{"d_model": 192, "balance_loss": 0.0117, "balance_bias": false, "lr_router": 0.00068, "norm_eps": 1e-06, "optimizer": "muon", "train_tokens": 388400000, "steps": 5927, "dataset": "wikipedia_en"}
Below are experts of layer 5 (counted from 0) of a mixture-of-experts language model. Rows are named router (the router's row for the expert), gate (a neuron's input weights, with its number), up (a neuron's input weights, with its number) and show model dimensions 144-191. Each number is 200 + 40 x the weight over its row's rms, rounded and kept within 0 to 999.
After each expert's rows: a language model's description of what the expert responds to; "comes after" lists some tokens at least twice as common just before its tokens as in all text. This comes from a sample of Wikipedia text that the model never trained on. Tokens count by the router's weight.

# expert 10
router,185,246,183,217,258,232,242,215,184,205,174,148,299,249,238,192,296,282,208,236,156,259,240,157,184,228,161,158,276,185,234,249,212,211,193,216,209,246,232,213,201,150,245,232,270,173,201,201
gate0,194,287,208,199,262,210,223,204,198,177,162,210,175,198,183,194,200,168,238,233,176,140,206,178,216,233,229,207,169,173,242,182,165,130,189,203,230,218,203,221,255,175,236,227,198,232,228,232
up0,260,151,188,221,179,207,154,241,170,178,204,177,170,264,179,183,172,236,245,229,222,138,227,255,163,180,270,173,190,273,232,176,182,232,185,139,204,171,289,212,181,175,263,187,189,163,222,237
What it handles: Cardinal number digits
comes after: " ", "1", "2", "3", "4", "5"

# expert 5
router,161,187,182,190,298,211,160,260,230,110,191,169,216,272,151,228,176,189,180,213,173,191,161,178,224,234,191,256,199,227,146,180,173,196,241,166,210,227,216,127,194,267,247,191,242,224,169,192
gate0,230,221,251,194,189,106,170,266,231,174,206,218,268,129,168,181,155,155,215,279,250,152,212,172,172,219,207,241,240,144,183,218,220,206,239,251,213,201,206,140,167,172,217,162,202,218,240,274
up0,172,188,176,232,178,162,221,117,189,234,149,192,185,189,239,201,199,188,198,225,279,206,127,108,266,248,206,205,174,232,258,165,210,187,274,221,180,219,228,250,143,230,250,279,199,181,233,223
What it handles: Nationality and adjective suffixes
comes after: " the", " a", " an", "),", ".S", " of"

# expert 52
router,197,238,186,164,250,217,190,181,139,263,150,235,167,172,155,173,162,245,206,166,189,182,225,159,219,215,201,118,279,194,178,241,132,217,242,199,211,237,236,205,295,173,193,228,175,192,224,241
gate0,182,188,235,150,222,216,134,171,175,161,193,247,181,205,218,187,298,204,233,178,273,201,201,222,190,186,210,169,148,157,226,186,242,175,226,173,152,252,128,180,198,149,223,77,183,161,189,195
up0,241,193,203,211,289,131,237,178,203,221,180,159,261,185,156,237,124,225,183,167,216,174,200,177,201,188,107,265,187,247,297,171,221,233,226,197,276,207,259,216,226,219,195,215,167,243,232,163
What it handles: Final year digits
comes after: "1", "0", "2", "9", "8", "7"

# expert 28
router,210,143,161,167,213,255,211,212,152,216,242,206,197,191,238,204,224,195,252,233,157,173,169,220,184,193,272,202,240,192,214,198,230,243,154,253,255,209,130,173,261,217,208,241,279,288,168,193
gate0,138,199,202,210,65,185,277,228,207,253,185,186,229,240,174,168,260,178,174,177,170,248,209,281,254,160,148,234,284,200,183,219,233,251,179,157,274,168,219,123,201,215,148,185,197,233,189,251
up0,147,157,246,267,182,234,196,138,226,254,228,176,298,235,157,166,148,195,194,153,204,150,252,240,228,125,187,219,169,171,217,180,188,178,207,238,228,230,165,182,166,179,168,163,225,170,154,191
What it handles: Space before numbers
comes after: ",", " in", ":", "|", " |", " September"

# expert 20
router,218,209,278,224,245,195,167,172,189,208,124,333,158,157,213,236,227,212,214,266,246,201,194,241,223,209,198,197,236,242,231,180,198,241,153,131,288,212,262,257,258,259,219,194,195,195,177,220
gate0,198,210,213,181,218,220,189,167,187,238,157,163,174,143,269,223,196,225,252,160,203,219,174,229,239,198,174,219,205,174,188,139,209,242,276,262,228,194,229,216,140,163,274,185,259,251,173,209
up0,196,189,220,136,201,206,230,133,216,231,189,203,232,216,192,209,176,213,196,138,227,175,148,245,171,187,260,254,249,172,229,122,236,260,251,275,148,175,199,208,276,180,208,198,205,194,182,256
What it handles: Digits in coordinates
comes after: "0", "9", "2", "1", ".", "8"

# expert 25
router,229,136,189,213,227,240,242,166,212,197,170,200,205,243,190,116,150,254,206,153,229,179,232,120,103,153,280,186,302,176,201,171,140,210,143,179,223,261,262,193,174,178,159,236,211,198,191,157
gate0,183,143,126,178,242,204,184,221,294,211,207,232,249,217,225,158,171,221,224,187,177,161,166,202,153,195,294,132,162,151,291,243,211,177,160,201,261,205,265,230,148,242,160,220,136,248,204,199
up0,149,246,239,139,198,166,232,124,188,246,150,157,232,221,210,284,239,67,201,204,147,164,298,207,216,227,249,222,182,218,156,209,220,213,215,242,175,202,163,160,193,192,258,170,145,239,155,172
What it handles: Leading digits of coordinates and years
comes after: " ", "1", " (", "–", "|", " No"

# expert 17
router,202,197,193,253,269,213,155,240,173,201,210,226,188,245,178,227,159,187,185,174,212,136,155,201,230,187,208,239,196,216,222,185,220,243,205,180,187,206,237,121,200,256,197,264,282,168,241,198
gate0,202,175,219,179,328,228,153,160,173,199,246,220,244,163,186,203,174,217,152,194,192,154,141,182,180,169,138,215,206,197,189,182,201,192,211,177,215,152,287,233,200,234,192,231,277,199,182,247
up0,233,170,210,196,180,197,126,199,233,195,187,200,205,144,170,264,225,184,145,170,179,179,253,204,204,219,182,191,231,208,171,199,156,193,224,182,224,179,192,275,189,194,259,249,172,177,249,184
What it handles: Country and state names
comes after: ",", " United", " in", " of", " New", " South"

# expert 23
router,250,194,126,183,225,212,185,230,154,223,192,176,144,128,262,201,137,159,199,235,243,214,156,227,242,217,233,216,179,278,226,233,166,197,195,207,214,175,253,173,173,290,257,180,266,181,201,257
gate0,172,208,158,230,268,165,188,201,247,245,192,265,238,131,212,140,197,259,238,270,163,229,197,214,196,286,197,201,141,197,180,164,200,180,240,196,281,131,257,182,215,229,216,187,283,248,247,151
up0,202,215,200,249,207,215,206,209,202,159,184,225,168,224,162,184,202,183,227,110,96,181,206,200,221,236,206,160,220,181,221,269,157,205,243,215,210,219,260,247,188,179,223,90,247,188,291,212
What it handles: US place-name parts
comes after: " the", " New", " in", " of", " The", " North"